config.toml
balance_loss = 0.0195
vocab_size = 32768
train_tokens = 613600000
Below are experts of layer 3 (counted from 0) of a mixture-of-experts language model. Rows are named router (the router's row for the expert), gate (a neuron's input weights, with its number), up (a neuron's input weights, with its number), down (a neuron's output weights, with its number) and show model dimensions 64-127. Each number is 200 + 30 x the weight over its row's rms, rounded and kept within 0 to 999.
After each expert's rows: a language model's description of what the expert responds to; "gets" lists some tokens that make up at least twice as much of what it gets as of all text. This comes from a sample of Wikipedia text that the model never trained on. Tokens count by the router's weight.

# expert 15
router,197,223,259,193,196,245,219,185,204,240,221,246,247,192,229,190,216,178,164,164,196,177,237,208,211,198,175,240,245,217,222,163,244,256,216,199,257,215,164,235,233,202,203,211,154,222,168,193,190,155,223,181,209,173,158,184,268,204,194,250,154,176,163,156
gate2,209,169,229,208,199,143,187,245,181,204,207,191,198,174,188,200,245,217,214,163,225,239,147,202,205,201,212,190,175,174,155,190,220,203,180,155,241,157,183,147,223,150,146,232,247,274,188,212,196,209,216,231,200,194,206,172,221,235,209,157,207,172,171,196
up2,199,216,198,153,137,226,171,234,187,200,232,213,233,182,217,186,134,240,226,219,256,221,246,260,171,169,172,204,211,201,217,186,161,200,209,205,184,146,200,193,195,204,250,173,215,237,225,238,179,204,236,212,184,235,213,196,222,197,189,222,242,215,231,236
down2,187,275,215,147,231,225,206,194,176,234,203,230,237,205,218,226,238,215,250,169,194,191,182,211,244,115,205,262,169,205,255,123,198,204,253,224,229,160,264,219,234,192,176,165,207,274,189,194,161,226,211,220,186,195,204,194,180,181,220,212,187,258,187,266
gate3,229,203,234,239,185,184,195,164,164,136,209,243,264,185,219,191,223,150,192,196,221,202,228,174,221,288,209,223,189,138,203,160,215,225,246,219,230,163,196,227,216,206,205,217,174,198,193,175,186,166,194,145,176,200,147,181,249,131,218,185,202,153,158,177
up3,203,241,203,189,197,190,193,159,220,232,211,223,197,223,242,175,151,202,200,184,216,196,202,252,189,165,175,193,192,197,118,212,210,190,176,156,257,227,210,183,181,214,163,217,213,224,199,211,206,166,175,177,231,203,196,169,248,218,239,204,203,221,194,178
down3,175,195,204,152,203,202,222,211,218,194,207,181,180,204,201,141,185,233,194,217,229,165,133,199,232,223,233,214,187,223,155,220,152,168,203,218,198,204,207,259,274,216,190,232,212,223,196,164,234,192,228,178,175,186,268,185,143,201,223,219,210,244,210,212
Spaces before numbers. Space tokens before years and numbers in list items and dates, plus squad terms, such as - 207th, April 18, MF, album.
gets: " ", " (", ".\n\n", ")", "\"", " were"

# expert 23
router,213,161,253,193,212,210,175,262,205,181,218,187,231,188,196,206,226,229,162,126,246,208,218,178,144,162,211,228,230,232,219,174,215,196,227,236,280,188,186,220,268,179,216,215,173,202,177,200,152,153,212,178,180,248,207,159,201,178,191,198,215,215,178,208
gate2,215,133,255,193,185,251,199,208,250,171,195,184,171,177,232,204,243,221,204,164,204,195,201,179,186,203,237,157,272,212,185,221,168,214,207,178,215,143,193,235,212,217,244,218,214,204,214,239,248,217,208,208,182,211,198,176,274,186,213,187,228,206,201,233
up2,182,203,228,208,203,210,196,185,161,197,205,178,168,185,167,200,190,238,197,162,188,217,239,172,187,177,193,188,187,196,227,267,178,213,204,200,201,221,170,183,151,196,196,183,150,189,183,183,174,231,192,224,208,202,186,217,169,133,235,190,173,192,183,157
down2,249,224,224,212,177,197,198,230,153,213,242,203,202,173,198,223,230,192,176,206,226,211,159,220,238,212,220,204,256,197,172,238,223,234,210,170,236,171,222,223,206,162,195,201,219,207,211,191,155,216,203,151,188,257,224,189,209,186,236,191,138,159,197,198
gate3,224,168,193,229,175,215,174,242,168,218,143,199,233,229,202,188,214,159,220,197,191,235,204,151,197,153,185,229,217,224,193,186,174,219,210,255,243,211,224,192,244,190,224,232,185,181,225,148,203,247,205,197,143,172,219,194,228,215,212,182,253,224,182,232
up3,204,192,250,150,193,193,167,193,216,198,147,240,158,213,182,192,160,185,139,204,180,185,195,241,230,162,269,212,192,204,230,192,216,174,217,172,151,183,225,215,253,200,234,153,219,146,197,196,243,182,203,243,174,181,235,234,183,201,184,208,209,276,222,218
down3,253,161,201,173,218,132,163,154,177,178,227,189,215,211,196,225,244,193,207,199,160,181,216,228,206,192,210,219,144,161,210,198,201,256,250,174,223,164,191,191,192,162,180,221,209,226,179,187,197,184,192,245,201,171,218,168,172,160,182,159,201,282,233,210
Sports results and awards. Words and numbers in athlete records and results, such as Medal record, won, career, Championships, %, medal.
gets: ".", " a", "%", " an", ")", "|"

# expert 21
router,207,182,185,188,179,221,206,171,146,216,193,154,201,190,171,198,225,179,176,154,232,216,170,183,217,182,197,255,205,226,202,179,175,208,227,188,273,148,163,223,218,205,235,187,188,195,225,229,192,179,200,211,212,222,234,174,241,185,189,190,185,163,174,169
gate0,218,220,224,186,236,217,210,172,198,207,166,188,219,177,189,203,156,168,181,214,189,208,189,138,255,198,244,225,264,187,208,129,176,268,234,206,243,217,169,185,204,219,194,186,179,247,149,213,192,117,190,154,229,217,215,176,207,146,248,206,210,187,240,184
up0,224,199,162,206,245,225,211,207,222,146,211,244,189,240,218,132,253,251,217,206,113,229,202,234,147,179,204,232,187,191,231,202,217,185,212,225,193,169,226,153,188,182,158,225,252,182,220,162,159,250,205,173,215,239,210,196,185,261,210,217,209,209,216,238
down0,185,229,231,228,190,166,152,158,199,202,244,206,177,223,212,220,230,216,243,211,229,199,235,235,199,173,214,177,260,178,222,174,166,165,169,149,212,166,196,219,195,210,221,168,164,210,197,211,191,200,201,237,209,176,201,184,195,222,168,217,223,233,227,201
gate1,161,270,185,152,233,163,260,205,144,169,117,213,213,202,175,233,212,253,177,202,140,247,139,177,205,191,191,251,216,261,157,252,186,184,200,227,185,204,213,192,163,207,179,191,240,237,215,204,223,205,196,130,192,218,198,185,239,163,182,242,250,211,206,209
up1,211,172,252,210,206,218,208,194,236,215,243,210,148,253,220,196,230,151,190,163,214,166,166,199,189,219,160,190,203,197,219,184,220,226,169,203,173,204,189,145,262,181,187,208,235,202,200,171,202,160,202,210,176,243,168,149,224,195,204,198,138,202,177,151
down1,208,229,233,171,197,210,182,247,201,220,174,182,188,215,191,196,252,211,175,170,217,215,201,245,168,257,274,151,209,194,235,200,191,206,197,220,224,225,244,205,209,195,199,201,227,158,221,174,175,206,143,224,152,159,277,202,205,212,192,199,215,230,153,209
Commas. Commas after dates, names, places and clauses, plus ), ", ' variants, such as August 16, 1895 and New Haven, CT.
gets: ",", " and", "),", "\",", ")", " for"

# expert 3
router,239,190,219,210,218,247,237,216,234,176,237,211,223,168,218,157,215,203,167,186,185,198,142,203,181,207,216,244,185,194,202,129,183,220,202,162,240,173,221,161,176,206,207,190,173,209,168,201,131,205,237,221,199,199,205,201,288,228,223,218,221,228,140,152
gate0,170,177,214,180,215,241,153,249,162,178,181,209,225,218,197,191,187,256,216,170,184,144,204,206,175,159,213,180,224,190,151,191,236,203,172,217,160,180,201,207,193,202,198,221,171,241,203,177,214,242,222,195,240,194,232,196,189,230,239,218,181,204,169,194
up0,180,163,178,185,232,198,186,117,211,225,232,164,207,168,198,163,196,225,177,160,232,257,244,217,203,187,258,237,243,193,232,217,173,176,174,195,202,167,227,227,205,192,213,227,224,223,213,248,208,195,250,213,202,177,214,121,213,200,162,243,197,242,244,193
down0,188,194,251,186,204,271,201,237,225,239,208,247,223,208,152,218,140,187,216,232,221,218,243,197,209,181,239,158,248,207,196,174,194,161,187,220,218,174,194,149,247,187,152,169,234,170,246,206,191,231,202,176,170,236,166,202,231,221,185,194,230,189,251,157
gate1,201,146,267,228,201,207,199,182,200,211,218,208,254,165,209,205,183,211,165,165,157,176,186,209,168,260,261,198,161,197,254,191,235,250,263,202,177,178,211,210,157,150,200,239,145,179,173,232,244,209,212,212,204,210,222,234,183,175,215,178,214,206,230,202
up1,201,137,222,209,227,218,206,207,205,162,201,160,173,197,215,167,166,183,256,166,246,199,222,211,236,195,255,187,215,200,217,196,114,212,187,135,195,255,216,172,221,182,203,179,225,192,243,176,259,230,248,159,206,188,238,208,232,196,259,190,247,217,237,203
down1,211,243,186,192,191,165,240,154,208,249,161,199,270,208,177,228,215,164,198,178,261,167,197,200,191,215,210,232,208,172,214,237,202,202,215,185,152,193,173,184,218,202,226,223,228,191,213,164,232,198,177,215,248,199,205,202,216,221,178,179,202,187,176,219
Infobox field punctuation. Colons, semicolons, dashes, pipes and coordinate digits in infobox lists and tables, such as Edition:, IATA: none; and °N.
gets: " |", ":", "-", ";", " /", "\n\n"

# expert 7
router,181,244,218,220,211,216,212,210,169,209,179,190,188,175,207,174,233,167,159,213,214,209,214,188,183,176,198,233,242,172,215,178,167,213,220,161,266,175,186,207,210,233,278,177,179,260,221,193,164,126,222,203,221,217,205,198,245,181,208,241,185,206,167,141
gate2,184,214,235,213,210,209,195,184,260,234,210,228,226,166,250,184,193,238,214,219,199,127,222,198,227,208,178,247,173,217,232,200,164,202,240,234,213,225,212,168,182,158,247,185,168,189,212,277,125,183,168,255,251,214,228,153,157,154,177,159,187,165,164,203
up2,208,192,196,191,219,171,165,156,207,219,185,196,187,214,219,179,222,201,190,203,217,236,186,173,154,168,180,187,183,162,172,218,200,238,175,159,157,183,233,201,210,165,182,231,139,196,217,199,217,201,165,202,220,243,171,194,180,255,158,239,214,221,267,222
down2,241,276,195,175,202,214,154,232,227,212,183,244,215,194,207,180,186,199,167,189,223,227,191,242,165,248,205,212,213,146,252,203,192,240,223,217,150,224,209,193,243,203,159,242,180,204,229,199,210,210,214,236,200,197,196,240,145,202,207,161,145,206,216,222
gate3,171,229,219,167,213,169,249,223,127,214,168,138,184,148,225,210,203,129,217,192,225,201,199,239,242,228,225,210,200,219,225,145,145,164,207,190,205,182,182,168,202,202,232,201,240,171,228,273,226,185,236,261,167,215,232,211,267,203,218,174,234,153,231,180
up3,224,257,245,174,135,186,218,232,261,218,161,175,220,181,223,238,209,140,264,215,215,218,202,182,170,220,178,200,233,172,210,174,212,200,248,207,193,216,257,193,174,233,246,151,196,169,185,207,209,121,207,270,224,230,157,156,208,217,247,167,188,197,224,207
down3,259,132,192,186,188,178,215,203,243,229,217,218,244,194,206,253,194,184,216,147,171,149,252,199,242,163,168,173,185,202,220,200,235,216,120,248,247,176,211,199,154,189,202,146,180,177,196,226,179,184,180,187,204,256,220,166,181,249,218,165,194,163,215,174
Geographic stub descriptions. Articles, digits and place words in gazetteer-style village, station and population texts, such as is a village, station, Population, mi.
gets: " ", " (", " a", ":", " station", "%"

# expert 11
router,206,145,196,200,168,163,202,191,194,200,222,187,204,194,226,174,239,240,157,157,202,243,187,190,216,191,173,234,207,230,162,202,193,185,239,175,202,200,208,181,274,214,208,230,192,183,177,161,154,196,245,205,192,217,215,173,258,170,199,177,146,240,183,164
gate2,237,285,219,220,175,251,249,208,198,217,211,157,198,267,195,260,177,237,193,201,199,192,178,185,182,130,204,213,203,240,206,186,263,214,221,160,189,195,205,193,182,232,163,255,150,226,227,168,201,208,205,178,166,163,188,229,175,233,230,206,177,149,198,179
up2,174,201,247,162,162,140,227,211,177,181,183,200,205,192,197,250,220,224,205,200,225,222,164,204,207,169,197,215,193,167,230,191,158,206,204,177,176,157,203,200,269,195,182,238,158,167,175,169,137,202,214,190,202,264,215,155,213,182,224,145,213,181,195,163
down2,175,266,247,260,184,197,204,214,156,213,221,176,151,183,252,225,171,201,153,266,144,185,183,189,176,171,216,159,171,219,227,199,194,162,210,195,244,177,199,215,155,211,231,230,203,183,170,197,215,187,173,180,240,188,207,166,165,201,209,171,239,198,253,140
gate3,195,231,187,226,237,190,135,151,245,217,198,164,157,209,139,186,186,179,204,246,230,211,159,212,220,208,201,208,222,226,165,170,235,215,178,204,245,216,179,126,155,160,234,209,210,212,226,175,153,161,220,236,219,156,119,202,220,240,210,196,222,171,198,197
up3,117,220,200,250,203,253,214,193,174,164,180,216,194,236,167,269,182,173,233,176,188,196,217,211,169,195,210,159,214,220,139,239,255,200,259,162,176,135,219,181,186,191,213,143,202,189,194,201,192,230,210,205,195,203,189,232,228,200,169,208,185,198,246,241
down3,174,160,241,221,219,138,195,238,173,178,174,196,191,151,165,199,208,178,142,213,178,197,158,253,209,226,169,212,175,175,159,220,194,179,162,195,208,236,227,194,227,222,233,182,204,258,208,141,264,125,206,157,183,222,255,219,259,180,211,227,155,227,191,172
Name-internal word pieces. Subword fragments inside foreign names and team names, plus table digits, such as ank in Rabobank, ik, ard, 3, 5.
gets: "5", "3", "6", "k", "an", "am"

# expert 22
router,237,212,247,174,248,232,203,221,224,212,188,180,261,198,206,225,254,187,148,154,195,190,194,117,235,167,190,241,149,212,208,182,217,210,216,174,247,165,149,202,249,172,237,224,180,201,198,163,236,215,219,164,171,188,221,188,231,216,187,212,194,192,192,240
gate0,202,209,185,182,211,222,242,203,183,184,198,237,213,172,175,217,227,226,186,227,259,180,195,205,158,172,208,191,214,163,222,185,195,199,194,128,218,186,162,175,197,158,255,206,165,230,205,211,170,205,192,214,221,243,159,164,238,252,215,204,256,215,215,186
up0,250,220,227,187,189,153,184,171,182,208,183,202,178,140,247,160,185,205,196,150,238,255,211,206,203,205,206,204,192,167,157,239,225,236,198,193,156,151,224,203,160,253,165,157,266,176,231,217,135,163,233,165,211,155,211,210,229,156,179,224,171,265,206,173
down0,239,180,296,233,204,266,198,194,198,225,197,210,215,196,229,178,224,255,238,181,172,196,206,228,238,203,212,206,212,199,204,169,177,172,159,232,177,193,185,210,219,193,217,163,236,243,189,191,163,228,229,199,191,200,290,209,175,211,202,194,144,276,203,253
gate1,130,244,205,232,223,169,209,227,186,211,165,227,194,193,253,220,229,191,227,194,214,174,194,166,191,185,226,212,183,172,175,229,226,190,195,228,183,177,173,215,201,241,167,110,189,219,184,234,216,188,221,176,203,122,225,244,256,267,157,229,141,194,216,176
up1,226,213,273,205,231,229,239,206,179,202,238,203,211,175,162,222,220,218,200,205,210,200,178,180,166,163,218,168,188,209,127,218,221,214,204,156,258,171,217,221,256,184,213,207,205,194,223,166,182,246,211,193,213,202,246,209,224,177,212,217,225,205,193,177
down1,162,220,231,224,246,178,146,209,219,164,151,184,242,238,206,273,242,258,201,185,200,213,163,158,151,178,216,205,220,193,142,227,236,229,224,196,225,150,254,231,226,154,194,220,179,242,207,263,197,235,194,231,172,180,273,234,236,207,206,207,243,186,184,185
Titles and agent nouns. Honorifics and person nouns such as Sir, General, President, son, player, and agent endings -er and -or.
gets: " ", " by", "er", "or", " under", " name"

# expert 12
router,197,238,165,207,191,142,217,217,171,205,169,167,215,221,182,227,206,216,165,147,223,217,224,152,178,192,184,259,217,200,224,178,189,212,200,183,212,196,183,234,185,211,193,232,145,210,185,217,197,188,204,221,184,214,180,180,156,212,200,186,192,157,163,207
gate2,219,223,197,211,218,152,273,243,229,206,165,225,203,173,204,208,167,197,176,155,179,214,222,192,162,206,257,243,198,162,203,258,190,234,217,217,194,154,208,221,151,161,194,207,194,169,176,210,258,155,197,199,188,184,161,188,240,209,185,154,192,215,144,210
up2,227,246,219,219,261,177,239,253,231,173,188,189,206,231,267,201,174,183,235,190,142,176,176,208,201,166,226,235,159,225,200,216,201,227,213,199,192,201,202,186,177,169,242,215,200,235,189,229,236,164,204,195,201,214,242,193,271,271,224,170,240,217,166,209
down2,200,184,213,217,232,191,197,233,175,93,188,149,188,217,213,164,157,185,152,222,219,227,201,164,195,187,220,203,207,253,183,246,127,224,222,220,210,161,179,217,159,143,174,242,173,212,184,128,228,243,178,221,241,264,163,224,212,174,184,201,235,186,240,154
gate3,147,143,182,224,225,226,227,127,169,238,207,199,211,254,175,188,243,209,225,221,151,187,223,212,198,203,172,224,208,231,176,214,221,232,187,256,252,192,215,222,158,196,222,208,174,184,210,151,167,182,180,223,201,230,152,259,225,230,162,218,166,174,231,184
up3,210,255,222,169,243,178,248,214,178,211,177,149,182,213,180,193,230,265,263,255,183,176,157,239,227,174,188,199,183,177,152,225,254,190,169,260,196,236,236,160,195,149,236,194,230,160,255,192,198,193,168,174,196,236,218,165,221,240,197,243,233,223,165,149
down3,207,205,238,188,254,200,196,189,239,196,224,169,214,184,176,164,252,223,232,116,231,162,180,166,227,237,160,184,248,186,201,210,226,147,226,168,209,225,232,163,269,207,227,161,241,168,185,168,249,192,223,166,160,198,218,175,221,252,208,213,143,262,152,206
Year digits and business. The zero in years like 2024 and 2015, plus company news words such as billion, announced, Foundation, software.
gets: "0", "2", " has", " The", " T", " announced"

# expert 1
router,186,183,270,165,175,235,207,180,221,263,225,149,224,294,201,241,267,196,232,118,181,239,214,202,156,199,162,202,242,269,222,197,252,234,226,205,215,139,149,222,218,204,223,239,178,249,203,219,158,230,207,208,201,170,133,185,235,212,211,166,183,195,145,156
gate2,187,189,169,217,184,261,222,166,210,178,212,201,233,190,192,280,202,231,211,179,160,208,222,209,166,183,208,182,206,209,183,284,251,239,215,196,193,139,128,171,179,200,252,188,213,211,173,149,190,186,195,222,199,191,198,198,237,205,162,245,153,258,153,227
up2,227,190,226,170,176,200,175,175,208,215,223,179,191,164,196,193,237,226,230,168,263,170,208,161,216,208,244,211,203,168,198,177,231,184,206,224,223,221,216,120,220,212,215,175,222,237,195,249,216,160,208,223,202,199,199,210,179,162,232,158,224,256,147,214
down2,204,159,187,180,188,198,167,178,199,201,172,194,188,197,215,195,222,220,239,197,235,184,204,239,201,158,207,230,209,213,223,165,230,210,170,198,278,231,220,195,229,206,162,208,181,160,202,121,202,185,199,178,215,249,204,179,189,252,186,163,218,200,156,200
gate3,182,210,204,214,207,220,236,218,215,190,207,171,226,229,199,201,187,184,212,198,197,227,174,199,204,235,213,213,145,232,245,218,242,174,203,220,183,216,171,125,261,188,233,184,156,202,222,202,191,213,164,173,206,219,181,210,180,197,187,160,188,224,210,179
up3,180,209,132,206,199,202,254,203,188,201,171,239,259,163,138,232,211,197,174,214,190,177,232,186,196,193,243,170,183,157,253,202,151,176,182,166,204,215,172,186,218,212,210,159,219,122,194,103,192,258,210,199,204,224,198,186,241,238,231,183,181,234,173,252
down3,127,207,177,253,212,184,219,206,176,237,241,152,186,220,179,177,187,227,211,213,183,209,225,245,162,182,181,174,222,183,201,192,197,250,143,226,179,150,171,266,216,162,219,180,178,160,296,165,170,240,196,185,205,196,189,210,213,189,203,199,146,194,201,181
Copular and auxiliary verbs. Forms of be and auxiliaries after a subject, especially in sports biographies, such as was, is, were, been.
gets: " was", " is", " as", " were", " are", " be"

# expert 13
router,201,170,234,232,150,198,197,226,218,193,205,184,221,236,214,225,201,189,189,154,224,193,141,149,206,123,190,242,230,220,172,173,198,253,154,223,228,168,206,237,237,231,203,209,193,232,216,239,148,189,216,207,138,188,190,124,174,245,197,200,244,202,143,199
gate2,210,229,200,186,177,235,197,250,241,157,181,153,223,177,229,183,182,215,220,178,186,174,206,184,219,215,165,201,200,216,219,220,181,225,179,188,180,211,198,268,243,256,204,201,189,156,196,240,125,218,227,162,169,151,176,237,178,269,253,200,278,216,210,201
up2,200,224,250,172,215,168,201,219,206,217,122,273,177,231,189,189,217,163,224,221,193,215,181,160,193,222,118,207,164,239,187,212,182,276,228,198,153,232,134,219,215,192,194,205,183,175,190,206,166,194,202,199,210,248,161,194,152,197,181,176,208,181,208,192
down2,193,223,203,210,160,238,257,208,184,146,198,200,212,159,211,113,144,209,185,169,197,208,147,179,204,179,158,206,177,202,210,206,139,248,233,197,188,266,207,208,200,208,161,204,164,201,194,144,220,182,218,252,211,178,231,189,190,185,217,224,215,189,214,149
gate3,237,197,169,241,164,155,205,213,222,210,234,215,194,207,157,206,206,208,139,211,205,166,205,228,233,176,172,191,222,183,206,173,237,248,177,153,168,226,155,187,164,172,182,171,179,189,232,221,198,242,209,193,205,178,217,197,204,184,210,206,183,140,192,237
up3,183,208,149,192,203,199,159,196,162,192,170,211,196,255,214,197,220,241,238,225,215,207,217,192,132,246,231,203,169,199,210,170,183,229,210,176,203,190,226,235,206,193,228,197,135,144,186,170,187,143,207,217,165,138,216,193,248,218,157,210,169,194,220,283
down3,180,252,164,252,189,160,190,228,193,157,192,172,204,195,222,214,223,206,173,199,206,194,219,205,213,217,206,185,205,143,217,160,227,225,212,227,205,271,219,195,156,213,244,178,212,131,193,231,225,159,213,201,223,138,213,183,236,241,197,214,210,177,192,175
Colloquial narrative and numbers. Casual verbs and word pieces in plot summaries or quotes, plus spaces and digits in tables, such as than, because, blanket, owes.
gets: " ", " than", " up", ".\n", " York", " —;"

# expert 5
router,199,190,259,187,159,174,205,188,155,284,191,204,227,234,167,237,272,218,243,231,179,209,176,206,196,203,197,252,195,207,206,183,244,220,261,196,249,138,169,251,196,206,242,215,130,206,203,187,165,159,232,193,159,235,151,177,279,260,198,158,177,230,159,215
gate0,203,170,182,211,197,157,237,207,160,214,209,152,168,238,188,166,243,213,217,208,163,202,206,181,273,238,196,245,221,213,251,144,183,191,214,206,221,242,194,198,164,195,200,220,192,215,196,205,189,162,201,176,187,209,176,192,173,243,203,212,216,222,170,179
up0,244,263,205,166,223,122,216,114,213,167,204,201,186,204,209,202,196,186,170,269,122,188,211,188,239,206,148,227,223,203,225,191,152,193,184,233,238,212,163,266,205,157,218,180,186,192,199,167,216,110,206,195,177,238,226,179,185,226,211,122,146,220,228,195
down0,232,200,224,227,188,102,207,233,181,221,184,261,155,244,204,172,231,220,211,141,132,210,226,195,201,282,168,188,231,222,192,138,191,165,148,212,233,204,187,152,212,217,176,184,164,175,210,240,213,179,208,194,236,242,208,233,184,191,180,165,228,217,195,168
gate1,226,260,192,219,230,222,217,177,233,201,202,194,175,200,175,215,255,222,212,186,186,241,179,168,221,194,198,177,180,168,193,227,223,164,157,212,191,232,130,178,136,182,268,273,180,181,212,255,168,193,195,199,199,192,181,178,262,234,192,182,177,220,244,210
up1,183,192,192,250,194,163,190,207,173,251,175,192,215,196,181,205,196,173,213,203,185,223,176,185,75,197,189,155,219,222,227,196,146,228,222,170,157,210,233,261,243,218,168,162,216,237,205,210,181,245,232,210,191,203,191,172,197,190,198,203,225,214,182,200
down1,198,173,135,219,166,172,215,207,185,176,148,182,199,225,220,196,172,216,213,229,216,211,242,212,188,151,186,202,249,232,209,192,179,177,242,203,145,181,217,217,246,158,172,199,193,204,162,142,210,182,202,226,215,223,188,182,151,182,201,203,180,150,259,157
Pronouns and discourse words. Pronouns, possessives, relative words and adverbs in running prose, such as his, he, who, that, 's, really.
gets: "'s", " his", " that", " he", " also", " it"